Experts of a small language model.
Size: 10 layers, width 256, vocabulary 16384, 52.4M parameters.
Experts: 128 experts in each of 9 layers, 64 GELU neurons an expert.
Training: 538M tokens, 4108 steps.
Below are experts of layer 7 (counted from 0) of a mixture-of-experts language model. Rows are named router (the router's row for the expert), down (a neuron's output weights, with its number) and show model dimensions 0-255. Each number is 128 + 32 x the weight over its row's rms, rounded and kept within 0 to 255. Numbers have three digits each.
After each expert's rows: a language model's description of what the expert responds to. This comes from a sample of Wikipedia text that the model never trained on.

# expert 43
router:149133109103093126113138108120151115157170081092188131078069117067184141086163110125071067147109131148066141132120126130156152136099128137148140131175113115084138161109141081073148145151162147128090164155102109100122097084134133124139067101113168223173071114083095107131141103166110111115093100156126079111161134061153158099158122104114154132115119202086105160254142165113171110155151122051156135119151124168179153102135168089170103121111123149123087145147156129109087082188143131096170101121087093177146124140148132077153154146082101178142155152100143154166153186123129139121081145142088133173118084153174103122115105129169123103155194116104122154114116214101165181067119105148163132082110125127157149098077126161095076152116173163104116158144122125178124129146123086
down1:153116141141124102126167162129067234213138137122079118120115139134084145076115072132051128097140139095131117144176146097142135080133108066136086144123167115102123150168156146143163132126151147101152127168140135181078138125123152130147088064104133180135103133132117092183126144141140185136146109112132124115128145118138124145115114127115133137179135125152133164143116098188152136139115090164148112167119067101134126098156090172121109089116097111124138144110175079141152094111114173133150121049175077106102154133165101105148180123162102147119100114132101059112139202175158123144129128155120152203116102104151112139070063159126086173118177129203050136183129108148092163124213162112146051133152156183122121141059155135135111216146158058113091119164133085116120168129090107
down2:165145143203107223099078138110069195112133186113090087139151156171095031090133108170137126113115081165090163119173143090132163119058108066126066114098161125132185127178167091131092175098158127100131179127139116107151116134145108113096162173147135117113094155112121123141116169162185104178147134153199099075113167111058143137136114118154132154118093089170132138165168145185097121125091152134168145121083104126123123106131153096136048108079124193152169092169124138150129121121103084175108155118169112172104126114080109110109153119140104146193132161078131084118112107114165186107171063116107131084148137199120136148154127149139107109143142106155150071118149109139140125167142098112133050122131159142165157127158154122109068145108116079112142128127124124072145096081181112
down3:047173109118115122121160133070155102118117107152145158180203112123127173084100162170113148138129075096235132121157160144142134129115132153137096128177137141137107107158079163052087103130091042133135114076106169087139143117181103100123117139126068125163129096127123131064078138105117115068107203126145159135122086128133136086167184094146120134167141126125111162151146138119138136080105189165071127083146177137099165189107106071099159175123094104098104135088125138120135103145151111168105082063066136148145125104140127149153128136106135159072123188145191163110141097043161109165102103133096080099138147131098198185118121131088139175112086170151078160147113149132083055145133079123123092100085125126158141108078103120120118144112122127108122093128064119139109131124165127
Description: Words after a comma that start a new clause, such as with, while, when, where, including, and.

# expert 25
router:163129198152185134092134123132163100122136179135086077150168160136079094093159142147142101132123112151130072140116146102108085108115138169136173177176217149136170110162140202114131174094170134186119112118094116145178133129116117123158111105156108130182156145177108165110141113155085095158096129132118150128104126111091077162075117057193104079134135078110153069114138113152093089130108137170070196143153134128156073143151130120164159149222067104131072069093066123156153110117134174174132078120126143110132101111127094159163117079123064126106139171154094117118122148082144118092200118140131108120100085094103133164097108089101118170097150182170104170175158123127161102171178159104078129099141180164123166154131127139153067114125102113203129132149121138141132174133125090
down0:128098122119139161088125134115129156163125146090145225209152084158177098141118100143083126139166172095063095109148128106138114171130138118151094164121085105074080153144137168064161144200168146099160167166149086094182101152066148055110133134143134106125085048163145152187154139129173134109164192159165117122103156123101120112098108171144079157138157097122090152153103138114084144160116109105140161209173104182157128223136164136102113139143109123137119121150113123171154166097134139137117079170066158106116113139131138113120111105166120170083163111100137138098138200216106130143126162118130080166123123077102123146150126139143179179109121103128100137104130114148164151120124080173111138135133087115140181131111160116128147088095140075155119108155085059062144195139130167
down1:081075126120155096104185167072155173148064130140170120087126151136137076105102116124177184121058092158119119078115150142145136134117160097188120117129106127169098122180134118125063146087167121163102150155118148109109058103119139110150142070153200144126105131124123114101145118091102097078124100074096120112151143128193116148076148140144137109115154134127104101114126101129136094127064115134092147210092115141180079107103102133185135114133159084125055137140147116148098131154175182145085135116173161144141147139089120038132112093140098167155104131100082186162208117140065128158134138153124121171086088139143099102085083069110108131087084170124149155133084148102131148153168116140127154136150157094128156077064053122095137119101102148194091099112169167047137085138114130
down2:154143138146140201087071184160151123153088105109137181120142110124080099162114166108177079139094171129149160195052081137083081116129089125131164141144111124104188135137136106154131119163136185148120110103162126141137147122116147137141166164213086136097140123128150109091157102163093122135124153090119088125139143161142099124144110097134109080124174222120172176081085110125040178127104090208163142141179138055042110126162139139080160117165106178078108151085176091111165101128129097144155063131102135121156121131196157107105131138068084126090127152101158105103157122099106103117151147119123176154091117141101073123155172118148085143113146151139126164136140112086150097128174142103098118130128129193078136131153128137105117084099075179129153179137107135128173200091165139
Description: Initial consonant letters, mostly M, J, B, N or Pl, starting names, initials and words: M.C., B. Edwards, plenipotentiary.

# expert 33
router:094170082085120140122182087135122083170156126139145084091095122151154069106176106106132079176180120162119160086172139165131119110139101145111147121215081095097094154058130158076143125159206180086089120118095155119152077140133149130112094118184204124135076080108124110124178090124086151160151125118098110102098170116178152066183102169097181113079068162133116127174122149128172123132152139091142141103133142137084175113131120119135074133107130123129081197155158145140133115093089156152158115095141188133106158159143148138123193182059123138162159149156168106163104138123137118128055167132126110178128063110172027116121159173125122105105138118167095136081110165111156176117153118113177103076128137109108117060122121108092110121112147128125078115115135097138165146111089148
down0:120124077055074179084130113099173130106125138116213184209140159166111149081124144181136131198102137118139098109117106140142162128144131093109109152101110120152124142187068102151052098131134109139124137169130099166103162087103115135174114114129096069083070144141112101168136113138126111141131130104088109137179088127149138120165143148145125055125166104121147098121157094139192153133113176208118111112139129104143092159106148109169142160110140174088097176102065092118110126139130131135147171121092167149144138122116167123102174101107063161149086140145170112126065107042165134134116109158131087219117126123073171106173098108115159148144119117160103057169173135122145118117107080094109158199139128194090081196092162107157126144107136128095107131076108109117083175125080142
down1:101182090128158056090140107138174152084134137135164144145137226158149189131100104135161147151128106080187092110124114136175060111128127081127162167136156103136077082153129128145152109133140133121146119062141198130085070084202122159108148109129098108143144110108111110130110111123166136105101141111113148100082105148107067132062125142151132048096151162153160074132149156122148128159142073154060194147136129136110184161085122114174133134087070173128127178059169103156183147175122068118160185162126147119149156112113121116158168113087129121091150124094078172124142155138139110153118117140125122120152137119129190102156084185131127195190131097108157095141145161146128089108116089153098190103142095091100116173195099063149170128083140133173100107110128147180145125149096137
down2:115139167082134194192161132107152102110091163134148187189195154134159080129111136174146119152113098136183152062112108124110110146141149105133093104104151159139166118152133127115161119127114117118168177151141097106109090140115194073186196155170088135086140157129146165123173143126111132124151117060163120180123133140088123116123091150192106100088136123104136124104171081099139168113093125174097115140136180067178089097101127092113128122109150179123088161172076118158099110099101134156177100131133149105086110092108120114103081141163065133173113155127158084145163095104138050167108145190104127151077139115080148085138071127143148084113154124118090153147036071092149137107089117099102151108168183151137108132118058102179107135064111140155084109080105153211118164126138157
Description: Prepositions like by, from, with, after, during and against following a verb or participle, e.g. declared by, preventing him from.

# expert 16
router:145110126134100131179093166099098065132138042097075113133117069096182157112123146100126143131132181090110184140162128145112143156072142144090104081082102078138130107075102048110140162159123178083091126187194137124131119149129120150172115098100147108174144112143114157157155111143112137132119111165191130140178147056133162116117122089161181139102158107116064152112136198125111083131122145112131134133156136137176154092135119158116136162115155118116085162145146157082157124108115095149136148114104196156138120113073117102146085171162186072128121173163151160165161214107128131053154129173173150140083165118173125138218126083086165093131122143095083117166137121105143161121138135140121110121136168084110108112100149070136099160116213153178185113171118097169070146137101103
down0:172101114139158218174178125102087141216106075145168144076107131150104117085110121104140116117181186116113112079161127146099101106140155196158079158111115134110116098079107079173162157132142169084037138116151139188165124185109138145109156143141133137179140143134101155083107080109140103121167133123148089106136140093144147150131111122203153136147169119073058106168160146126208103113126046117079088120106145133130089124178132129109151121163104156101134145122115165108133063158191112166127126173110134116078167170126086190127060106148164130133105129171112163123159159093150119136111161134174131144098153094084089115174133062197045130124129102132093116141161173150163119117167106088137119097139101140131126122126162095147095189110167138120155148106112091124095121138167075
down1:141121164125126105156076133139098132101165160084156165166105117107098098110124075108132151153145146111102130134107125132126089154108166087136085108126165208160179123168106168123123135155141190121203092103150139092123105093132147159171081120118172078120140124096180130141108142106092140116182074136116157148090169127129174109151165099158095157119208157155149148128125081078144177126163149126130125150119106101119116180169123216125126192134109140146132155107099101107075163118103122080109133093081108149110157117122177131148144171098125184169088131096132129129114142101107193086149140097153107073249133088117137108154101096133167162117124090067255067138147158174085093105101184121139094126089109119128130114123139196116133098166095171098130085125112147159162113175102144
down2:137126188092149104118133126149074144133157146141104148151127159162175126119218124162130172191152159186130158180065145109154156151126128076189104114111075137146060082170104150133188086106125130174165175118124152160116147076091150138112124179104077111151128213131088140132123183154123189108114108143107159145096179154102090153128160116135106096164174091131158054122133132194125142127118160143130128132139182071170185137120108199122153134058100048104153149098105081109153119150129129132096102141138107137138151147129098130151119133137114157100114062169092203117119165144095117170137110100139104034180127073129152129137130084111165122159130120133096084159080121102139093119154068189126144116183134104141111116104119118124061091103151153154141117095133110137135115095060170
Description: Main verbs and -ing or -ed forms after a subject, to or and, such as taking, began, produced, defeated.

# expert 22
router:173133124105073130174112123167159086094163148113155097126144144171086180104108116161153100137209137102155075160136103124113095144180118150095113132171134167109104073141120156125120106197103134082113053096129169166167185086154098157110155143148085130160140144188116137157131094174115086124215139101101138154074178109097184169106126176116130154124144112107138158151056156156157115122121112116144135181097120083096156130182110083063101180166140094121153132075094102111148117133129096159158160146139180111126165129112167123155061144111102132121097103084156072152135136173132126067078128158150110146093089080058118135086174131136145150157109115071133103081200113092184078130121150123129136150073172062109107198117137126166094102080135152133118124085157107155106175104143133
down0:147114079144085179124131160171179116187131149106099153129108117120071148189139098143103136107163063124186073100155173121108092077097095083069136155155154178096116074138095148088106076162107112130107149119148164126107130141144165136122178116130151078152087124149077121109172222090105120096165157180101171149118063053171073142124106115139182119183121159056147168087147139193139155108089141126097166131062123170173137138127121094091150061114154120142151099084092144132153098078122096073122163162073115129123091142132228103127125143079096099157141163134139131099118140149106148185143119168135134128126175103113140143098167176115187170127133189108126145131176116126149110146102132138119126148140149104114113122076136112147164140088083113145096106122109205171150150134173142
down1:155113109112169129185101101100064102117133132128153109131109147091147148125095171152112092190142048123154098147143009099142091138107162076125151144076134092107155081140123151136115103122100175175175142091173106139077175140137093096118185127118103090151140130106134039155069098096076170090146149155188107125152143128051137092143143111143083130128057093183097087080122144088118081134147194139104150156121157174137176103119111130147147140119184127115129159148135115142122120104114190145115150121162182168126123149111138160052117172105154146133166161105107132093108151142108072115131138105173209125165140110147142112107110069140082152172164131097141164130096138116104098184057137044125161151140129104088110104109144126133109095125152118145206138113156168121131120070163133
down2:161115044061156098126135132177149126105164120137123104112097101132143081099140121090126114142107123117132114094115000146094145146101121100095146119171142132155168119146157097164139123101122118125144149148094085138135121230148105115114099132139131153168053108107122101098115140150117155140109140042101111074149097150052164167193160144162135066130142099111048133035171088159140062184156116190110083159167125103161151086141164118148086138129119154145076157088121104116138128075136083114117123143143137173192143173117113102120139114173106089127098071178100109128117174115166093161139144160109093110134124104141156079095089162107101145137127078147083126088131159151124098100121102136113175127138156145148142134189170107134118115165116120153131126170096159113117099115136075
Description: Middle and final syllables of foreign place names and personal surnames in lists and results, such as Saraj-e-vo, Dae-gu, Aqu-ino, Carre-ño.

# expert 12
router:152097132092185156130127128111169101212108209111157139091082115150137073150144128113158111170083083162116189099112133127110159091088095141056173131122170174150100131126155194124149124065130156154109181118089108145111068130118130122184131127127099106126145153133143187069128160120048148124079075116089133078117055125099076124051170133113129055104141090148125123104137143159097178151138083153138169082134139071201078105132093168140110117160169116149080094089076109125159172153106161130082094105131097140138125094184134079109119111134154118128170124154114170112108088145177116127142111076116137123130119104112129134121132081092108126107150153180149187123157136133147169126135139109123147077203143147089090140113108103195066171101104099166119169111109180143108100143101099
down0:094135124111061158089121128124022089105120168119108135133084142174137168152120107096089168056157126118157089124155139078125118172147128123117110095187069113148077163089114146158163133197179070133183106149177154099141103105132143055151125103122140135113148089164177116104154161141142113133156099131122123137107147137128125155122088125075105090138098152133118146096130112166162029147157121105183113082136088188112158124144055146130147130121152123049120148140133099141151096101135138147125159133088144115112097101122166106106163163124128134095088088105142101126158129168063140065144180194130135169069150108145140176146108108122109116150173167120145193132072101088143095123112109079126120166154169197074132155134142134065187151112152132209176142139126112111210127103098099
down1:112144118128118141158126156129164118247115102152102187093122152131123165147130136160160167174076135102144098104131096096111173098147108169154124120106084146182167136191162116125120146188095148138069177114144151098123151153161131126134069103120206142116104081131197141060134167173108089079151124156143103114168060149141090159101122125180160111128090142131095104136108083091091127161189105157126114218088163096113100146116127116118145123097071118186115176082133158088112166155061088135142194067132073178153147096088131094140140129184115126118098102095110129152118171185096120097098112159112124081112136163156097121182130122154110167180062090104101103149150162150135141155066097057122127116134132112139144125181119102160116088118104104173149103165136097159173155123128138
down2:137132074106168180132139077145137147192113128100149087129105151099106135149191073162108084083144060181081129074077128147079125110137134059167103144157128164105104126157128121083107087065133161115096164091118105097120088127142119112137135171146169144113132147088162141105083151176089112108113190118177151108189135022086109112140109101116179152121131105120091135147125138154199132114117119101128144176098178158053141107128148094094153082157135168081137148117174086055087150120112103101108176101118144140116155149159139100067083138098158162135114109119171151107127152087168169187110090172134129128183099148160129112152206100098167167129153120086141112154128148170084133158126199108107143125180146122145120120148140122098112088090116114123172133094147025157113082131130102
Description: Pieces containing m (am, em, comm, -m) and measurement units after numbers, such as kg, ft, cm, mi, am.

# expert 17
router:112114115104154121082190073117153137118163057087114090168144105135118099099162122132183144172125140193130157089129152065115159120148115129187156158172145152128080127147150095081148105059172119162098159074113088104173126117110081179128094187090120147114188152103144159098127127159158116063070119132136142119188110165113102115148109132125109061087102131119144088094131111194092139131096141132158161134150085175078107109080113155111182141153174195102114063136115096144176130137132167093109087141146131094120099112165086186114116089135103162104153129132105107105049084142107100139168162111154123113099193116134156141188097135167057163088126098177109119178110132142125067180196142139110135166153159137085111161125188111153096136124134145152135126196109163169095126159179120
down0:138106056141150181137209200149161145105157135136138141113156148178174096125156127192183180125209141089099145150113085119087124176132156135153093105077104168106120150120094082116106161166115108172128109108144198109127174161138175123172155152182107142129067083203045163132123134050134142118105164106099096111103154130180140148154119135149148092108104138134099143138130149159110204173133048150145135126083110110156089143069142070104101119143112056137126095119171120122136155123116132114160079105124102132114170159148148116148097121134125133147123107160136088183100086091097116146146157101160150061147185128172117110145162143113107186097173155092126168094144144152114117143110113153106156088190131141092158158045108159166109163169094136146114156144055102127085138145141143
down1:118135155103194129160133115147171123157129169083140109095149122114115187104145135101107189120131074117146159089131136181060140107156170143129139145134112108113092085158179166074110127104121129165126116108118064147165192143125155129143095152164138120144109214143121067097098151170124079152093110166080170153134107084136129118138125165151152101152148126114178099115124104173135152100134106206154088144112124089114084133143123092143138151151124147150148087123125136104132145075158127165122195138139121175139136114087133107134140122110163133157173098220112090048132073162144174094152132131164182126131131168149167093199117208150197121086116122177053137128169071150074111140218104113146140161115172162175153136067110141090173107132153147166095211119134117175108152135121097
down2:111116118106096134130049120232122089159129199111145110114062139139121157147135119107173134139136129106121103171150101120149123089108097152098111120103169112119142112128092131083124125157082088142177102143119118102119182122176165127100158156096133183162134125147180109115132100102146127102133084181129126124121115126162104152152144115128167138157146119189142110174156186127131144165147159126046133130079143097124140120077139158146112141088137104171133106129104174139109210105120164166090125198141094076156084174139084137138128134181115127038247130145174149103110138079113116118117123119111100094119073155104123110130121131148119105121135151083114145150145172169142101138039218055140050127123135162139095142134099089165133095064106160187140108134187113172142198112126158
Description: Word-start consonant or cluster pieces such as gr, cl, cr, str, fl, L, r, beginning words like gratitude, clutch, criminals, strands.

# expert 26
router:090125137126141150131165133146114093071107072130125122142200092125067106126154080128115070132101184148177086141147114144118110101202169085127123177175178178175106162112101109092086110191152192138146148144088102119129124133165111160106126169160119107158136172151137083121106116122128136105195093130130164142181124177118144174099112101134123173146114137094145130096150119138146103125082092155175144115092186090186079159137090131150123202105131155142119130093109115120149140130100154171151153156115102123101136144177134100144127128068141117084174100175134096083075127175131142080125121121102157149089151124065175149135183063155136107102121164108150069194229162121185127124134157108115090179074150085117154123098182107180100117171137209149110147074143117149070118091099137
down0:099121113108091162164095115070099104131135157124147075104156129115135142149069147085121173084157107112153106143136051168095107118121156127180157101115080116099082117156159139178143086121171110090120140080136085132081128132156092129136101134180130105163121089134137123121115143124144166118112179107180092169114157108209175168142111176098054161124129123127123120204099146089125128127157186141165118117168150113094159072174094092139143115134144111122177100130142099139146116149124066117122115148152093159107113138128164128080079195203057165159110156097162170118119068147107140121123172164128168145118139126136050170135175151114137173173109143160134124069149141071183069099162122173165166133158134139094128109203073178116124123170075158082092171061128165076108084136130115
down1:163113094109146121174119086087141119111120107141094119175074120152144155115134175123202125061095162146076133170158122133150133128145184066158116089144073186135166121090115121133155095158148117128106120132156169171082169117162071153129112123125104070087067147159152161146070062167135082122177081142118105164175151172130043101144194137110144147160118122132161160149117138052216105133137086067172100138065154160161084197182091146115102156137057142096135109129109161119098185123086125169150191118127120140087113134169089142085102169099141149130122150183137133077142090098083144143141153096177157115129132112074100139106143125142092062064107087110127164182088155124136124155085110122113122159114099170113168145125142157096110162133082142128163124107162134145117121112126132
down2:113150165127124150090140140110145147154121152186096152096158080130129072169145110130142145151161170111123171121158117128091134134141155146119085102170083036143139171098209096102143063116118112176158159113093162105199142096117136169098098116157096081126078144103045087144162096154115134161099117146145133124159158019151112122094115100105107108136159179110108157163164132094136135141139215151159177137090124081117144114142155096101142153106147128194106090122101119155130117099108162175095148151139122141109059100110137119144125123135160095122115162182101151132212122124136149122183183153119124123089206115180117149068119194106180144128116100144155115193142081135086137171130070158087149128091087167124153074100203119115156133117100191138096092101143098140122112105117082
Description: Middle pieces of long or foreign words and names, often with l, d or z, such as mast-od-on, br-ill-iantly, Cord-ill-era.

# expert 0
router:092126105181185102151081084065121152113112110161101107155091125096148100112144090165133129128071084155168116100121153133080136141081128132127162137133161137143127148138139107094129102075182150132115123074161136090117170127140164124117096167085155115093091122140112072116159189124124119070099091109146140155126093099124078082077212098166103090132188074151095080103141116184111099163110135140099150064100094197174080125116069151214192108133122141130052083112063135133138153096172162099133115197093124155161128086178107134144121113081105167110142117165082118063111134107095145159152131134149106068098164102135154099145093083122086102095147197127144132141099114103127182178107127087093106149168159184081128078078157118162118091178112137126107114129124166132140119118148164
down0:163083180070160125082116145075170145087124141120162053103138125153167134131114120151158094129108046086138178110154121157135089155169108151121136144184110099177122110148106209109127137121100150159097100117139158137147183093180118082177100124158128118072149098151097157156108161156179140173115142168071114145102125099083131098124110121118100146101111146152136138176084104118135155124216102074097145159182082114109163176177130184176106100138072120132118069053164150108141120085128176110089092060126094156141103120182157197077172083078157147125082111132150087108104129159087123146103152069113100137105108123171117081149114104170141169115181115161128106168125129135173131162172157132062121096144113151139151109146126079157093143142159107121094111075190105100138168129093127
down1:132111110079127188156152112172138115152131127181151118142055087205132176144088141099127122122129147144071121166165138100135118133124129142135143135184123139103108160148115168139170147145164152087065069126130155106192129138113074207099124086118072128111133168133156164145194115150109117113092117106139145158129161162121111094149090112094118149129112140133142156164131130165190107189158163138161163099129162099087176094143112106127125148079160120114150091162109109155136128189126140186172082119166218096119131108179093121179142163094189127155174184042170120126164112102120149092105136158171097135126138112081178113149147170112164145130166128108124101149106122103149106097056074118143126167199154096113084215156128134186057132145152112145141094128171129144106130120116035
down2:102165068157141162104055117167123179170096074112123176122147167148160155116139133108111124143177133142146190083201063144126112094146158094123120162111168123078136162106091131163158194103105120187132107141102151134126095108182143091155095169098145161203155097056174103082137125134122122176160133175145118145102112136129080112119125135075178125092125143139179144117109139086171122172149099180112114115166163138064148131140106143184109168150126137154214144171188165099087134134089086107214120118133130127171090170048123114119154106138108111097117103109095129184118182140149134141141135095150106114129135121136093124107173150117170159107174089151189131163097140081111177081154157086165086124151104116146128112166168103144144146155195126169118139157118053089094105137163086
Description: Single-letter or short lowercase word-start pieces beginning rare words, mostly common nouns, such as n|osebleeds, v|aulted, det|ailing, N|issan.

# expert 57
router:154082171120135113151118137107138107107092151131147087154174144168063142131119091138072084144117145180121029169130150164136124187123140117068122154161115128171134091138125134084124105107125163122081076105076178100188113109130117108132141076145079070188114178154115176119086151162133134173206147101084140152143144163103122081099095105109096104112148175116147113099138110162135149114128181160078126078113108147080109089138180086142134218146203182125149117137091062101177091118128130169141171073121177116123170138133120177164089142123137107104114074107132092140121136103140161197113136112169130159120097168103151127150164118138188134059106125100197086099123121131156122086088144118072128132089172128122146111184137098206090066093114157132126136140132105096112163134128098
down0:138193139070082120144087090130142135128117172127156160112113166180135093145099075136142127188142146107078117121127227127120129102128148164095094145158064097099163121122126131133086118185130127087106158084125168159109125178158155174133135166133093097185091139125146108123137092125160098144067132124110139134088069082141099144084110184105153200161101121114113186148068172120120100108140116139085130124086138139145142169085112124067159069158108153107154092135155136107162134152147078126115148112165153092102095115073116133097153120151150087141112087188159153126108103113177192113066155160139232111099114098147127162177147120098144148149081137083135123148088179153162143148215091103148153125181063114132153136098127090118177160142114092118152150127138122158107094229180114
down1:165126136135117128162136098105112167149099124137085180169103132137111107105145130125150135147131147113098102144164167105111170095135112144133130106195204166089086108088141145113137197158118102143173133121136196173153118113130148085049092152107085062113064171114070138114044128127135165195123166096159132157129144167152151111124101144100163077158123086152113083186127136117129079097101105067126150120094200194097101127096103092158072109121206157144127158139121153098116167131115114131096137122143125131091156115172131170138173180102128107126089130093128132081178172164106144138088121100094140057117081115092094173159168177181157149105066224122174154158133106164129118133161052101136169122157161116129162158119101157088088103178122140140084089123124106079122147105137149
down2:152115106099097120095158152087080182144088131139118104126120185081140132153105144093111141117206084043215147131127164091070126154110143108143112109149168134117105154102165143097087092135130097147153121110152131069190081099091180145088129131136146040144137127126068120172137180139064113163157081141075159140101102094124130153044098109056090137151083113128194122146085114106099141109167127101084141150143094089154137128104133135116143172170146122133167140132089140080075117165080128083121171135148129047069123115126187137125106123164155120099087111100121144112149096123135144090129128134103148152159151082082084145135166166090131181104071133153213155083153168162101135140117170109124173204130145094106092124116122121094176158121128142070112100086136110150140102141174114
Description: Word pieces and single letters inside unusual or foreign names and acronyms, e.g. Beşiktaş, Musiikkituottajat, AVHRR, VentureBeat, plus Thai script.

# expert 51
router:162159102125138170095154134153119132195127147086070083152100090162136061116146121094081122090091055129090181165172156100154121097150127131080141107135076072076126136119104119120193145190145135128172139117174119117095089142142150139108072112099168173138092091090119135105200129128137121128132109136171158150083136050128166069160099141129175178142160152126087136146087147097137137134164096105152130081199099152100159143123102125139131086104073190147117154170141143121108108089113144081103089089085148134176112109142137050136178208142064140142104183181131154149093191154122117158154155107127115130119091111130092137129122186151146104107103196153066132144154152137138194138133082119144105170127115117185087050104148174126129168162179149116105075125103112136130145138118098
down0:131178111106162146154099127192141131125108100136160084125081107167108125092138134084088176097118111127106162166144088088108090095086118170124146189145185117141110120070105166146094140165101094176108126152121094148099115169148123126161072128134196161138164095084125156073096110179112086185160123180112120133109127177089116098143124119153132200100176110180129084115150123151111097162132074182134086132165146168127113129090070101102130109130122187089116127161152085109130163111127138118171159121117166152155181148153125156112114191109147092162140037103107140196081126100120184080114097079102131120125165096160104072182173113154133128175120076126206084066098099130180133111150143154167146108113147121154120127116102120099122138109166170111046102199113149145085084184136142
down1:075148170099165147121142118078103162097115140150164081085123095116141158131140116182099154124190155115067094166126156138108169132066155152122135104110149086115115127112164124142102158082118148131143185077101144186175157137138135128126140100108119166105210137108168098095130161137137120110091143171105107132176128084151144119063121080166094161166089154101105168085135193144093159176116118153147128148186143142051170149146113158086059087141179108176095117120163116146114127117133096119106105091191119170096125164136103127127125158172131134128140155191069082075125156077173166111108103101148117020116082183153092172147146073081177122124168107109169118089191135170132120139133099149104178147138089113180128097137088149095175126125130157106152149124109128090132138053083168
down2:121112095151145118186080145051116153143120138162069066104169126111148127154133099137096129077101118157166109090128159090148128064126126134085113120149147128104161085126189089118146178084139089079185094175143102155132132044111146179132157090076138179140135077133110103101180173167086107118109182094115169162116160066155143188161133114091180172134124143151124142062088113130126119138127171139190127063116080124091155104160033144128128157107112158137141172097127113147094178176129110135082108065156081137086144103122118108094187164146082157112154132113137141131103125096149140111118134108129065138078143112133101148180137157126167100143117062154140199151167079122164096086143156118084195077176118180128155138136137095113139174125092204129142118119130136092128139112117135
Description: Mainly "in", also on, at, into and over after verbs like born, released or paved, introducing places or times.

# expert 10
router:106134125117120198140088128086120112164116145136099120176152100143147072132126101108140150100132176095105147105106107111153148124090180106140125071094086121076119104124119115165104109175093090121196162177173115165130156124144156132179122129104123107133142101137118113136095144089193118123148141142183161095170151096158134187138163144167102106122188117153115159110124154129136137133113108061072100135107084144175178107123153164131139105106118115098126161168163101088073108119183106152164154132199159150137157116089123097148135158114143087068103091134165093185118144158157120092170096165154099200161122088101104147183099110069128122136063096144083056210109139088070160158173067160127156132130130097104107093080085128144091153056198112154168143075205107200136153116116108
down0:148158120149154182188166161045103096203158145077127154169152114140135198132129186112127154121162146138141105120119120188120192103131088155180078124151094121102106121144147062089131175153075123104189078133128112130133172091074157134114188106164133136133138062121144143110144166080143129109122040112155116239161146072160164102060133105121168148129112153156137095141170132136178127173094109174129134076166152104131136136088145073118131143143121162131140053154106095149122157149122116123145119136078135138088164104094162105109204114122113121185161146141160093112153130116180180089167129125157126136106200170090176166074085143096140099121130134085128139129113107106082131109083075135140133157179166114136149055117095078135152126117111092121153167153148091146128111124124131
down1:167154109104158110116130211170151128157180128131116152099197133117134058114132127122157111091184092154085174155117123109101121177184136091071108164094137142180165169084152160100122125150145092124141087166139118193106058118082117104069082142134118132165118117089120081127144156113114163088120132208087098139142122130125060140037135141164212103120114112126137094129121096116169134162126178159123085135092131132103165140114132129103143132117113168096103170118107101173135110088175100172172104125178186176191119083094161158112135128151141126156168167136115085186050161151113127115155116151094128141206188085140117119135138087096155086134085141101160150112098140145120102093112076091119143122134184075099081097114106128122117087135123149107139134134082161063129089109152052
down2:108123124204180137179133141156149093119098149100108099128107151126183102144152227058102099149132138144145122151180078141121117124111118126140083107139134162098136094177109165195086165072103142091168084143135144136104095090113118160114116110078128125173125175185156116087104157100157161135105136153178099131149155171126125124192160125138126124141127127136123159073172134062097058104149137143159185103210160114156176076144160139166158158170136132106163104126180125136142080124101121113153090115136154141135131179152123157112092143099078084105094057151084100176107113179088156103171131133125179102155180156109164080115137165081131158117097083127086103068123106154075133098095184146105146166097159100119124119147211116109176172189143123081161141120105127146147161172080106
Description: Everyday nouns and verb particles in narrative prose, such as time, years, way, or up in came up with, down in came down with.

# expert 9
router:167139165155097119174179123078091110112166143162108153165163161091149159153144107130123127097139172083156102093099127121156072090132152107141141135111110122131170078117134082160117097162098090115117171209145121141155148160106151152175126170152112127114173126137168112162114129088134143137158161176182135137103154165128114187124106108109037138122154104182081183073065141065097167159134142128112150170156180088149123139073106126097127104112148126097141149147153117099091105092160173119140142102161162119128096137106120121107087141117157087133127145106172149162062088188136153056161138154137160133111113118131174165175188168048103119158153127088030134105146096081168077121184097142157159171087130059154155118128084105147106173044131071092111128101184121125142119158099128
down1:192108180150099126119120086165062189142093145112111137122142107184148076164136098146123228159102127147097115167139158139158106124100187110095122155131116083127094123094117176108097162057165133137084160118058145133105111143144177088137154165237130088131171093141133071143127154111113131178128069102141139154171100182158153158158044166115097081121145135167113134125114140171117198105117176133126132134090111156129123115125143142147091109135115131140149170121141161097139151130107100122159098127112183160168162041157106168182128130143155159153110149129114141129110113123104056139208167150154146101101146186101122178127112178108084137201087083209106151137115151086120114133107076164121099163143158164114094128131109117116126116028086155131111142109127134143119103126130153
down2:107143156127142095125132089096093114146155172105151137146142078137085086097178206092136135143108125191132097107175072081094142125178122101131099081100133168102132140102098175097113105139111131127177093148106129078137119157107127112036105099119120104119178191112142108087139157105134179215191173176083112157125156196065155100103139177146083152104166106101123174125090101138147102199179113095143112143120196144162155122110151121155066104078165137109163135129072104031175139079118084116193099115120079130167137091069137147083157137114142091094112137079107136125142104153154143122139165076112133106165139139165119118154146137146141125103195080155117129097112110120109069143174110118104147183165113122131135175138117169107153118097174119192118116144092147076140086129139148
down3:151150086129119169223140104158139108164169115125130144082145158097139163127117131093168167112118120196090134132082122167142143143134121109129185175103144137128195138116088159133103148113089129106115175137153067109125203149090082179181194201128127083160186187153105137089105140167085106142103124141135121091108099118131093148112176052165073161115176137129094158130105173127081151131109177106137160144171124115089082122138171135112145191103164141173110085084150162150110140086140113157162188138122149100166075154071121094136120125156187125095132059112119144138103095081195116114154100148152112131125092163069129124122126077079114087148127151114091106083115160131127156132182084097098138084085088182091124138126091104096165113125108168204162174120113117145151140063131118
Description: Nouns about war, politics, law, religion and life, plus abstract suffixes like -ism and -ation, e.g. declares war, government, Church.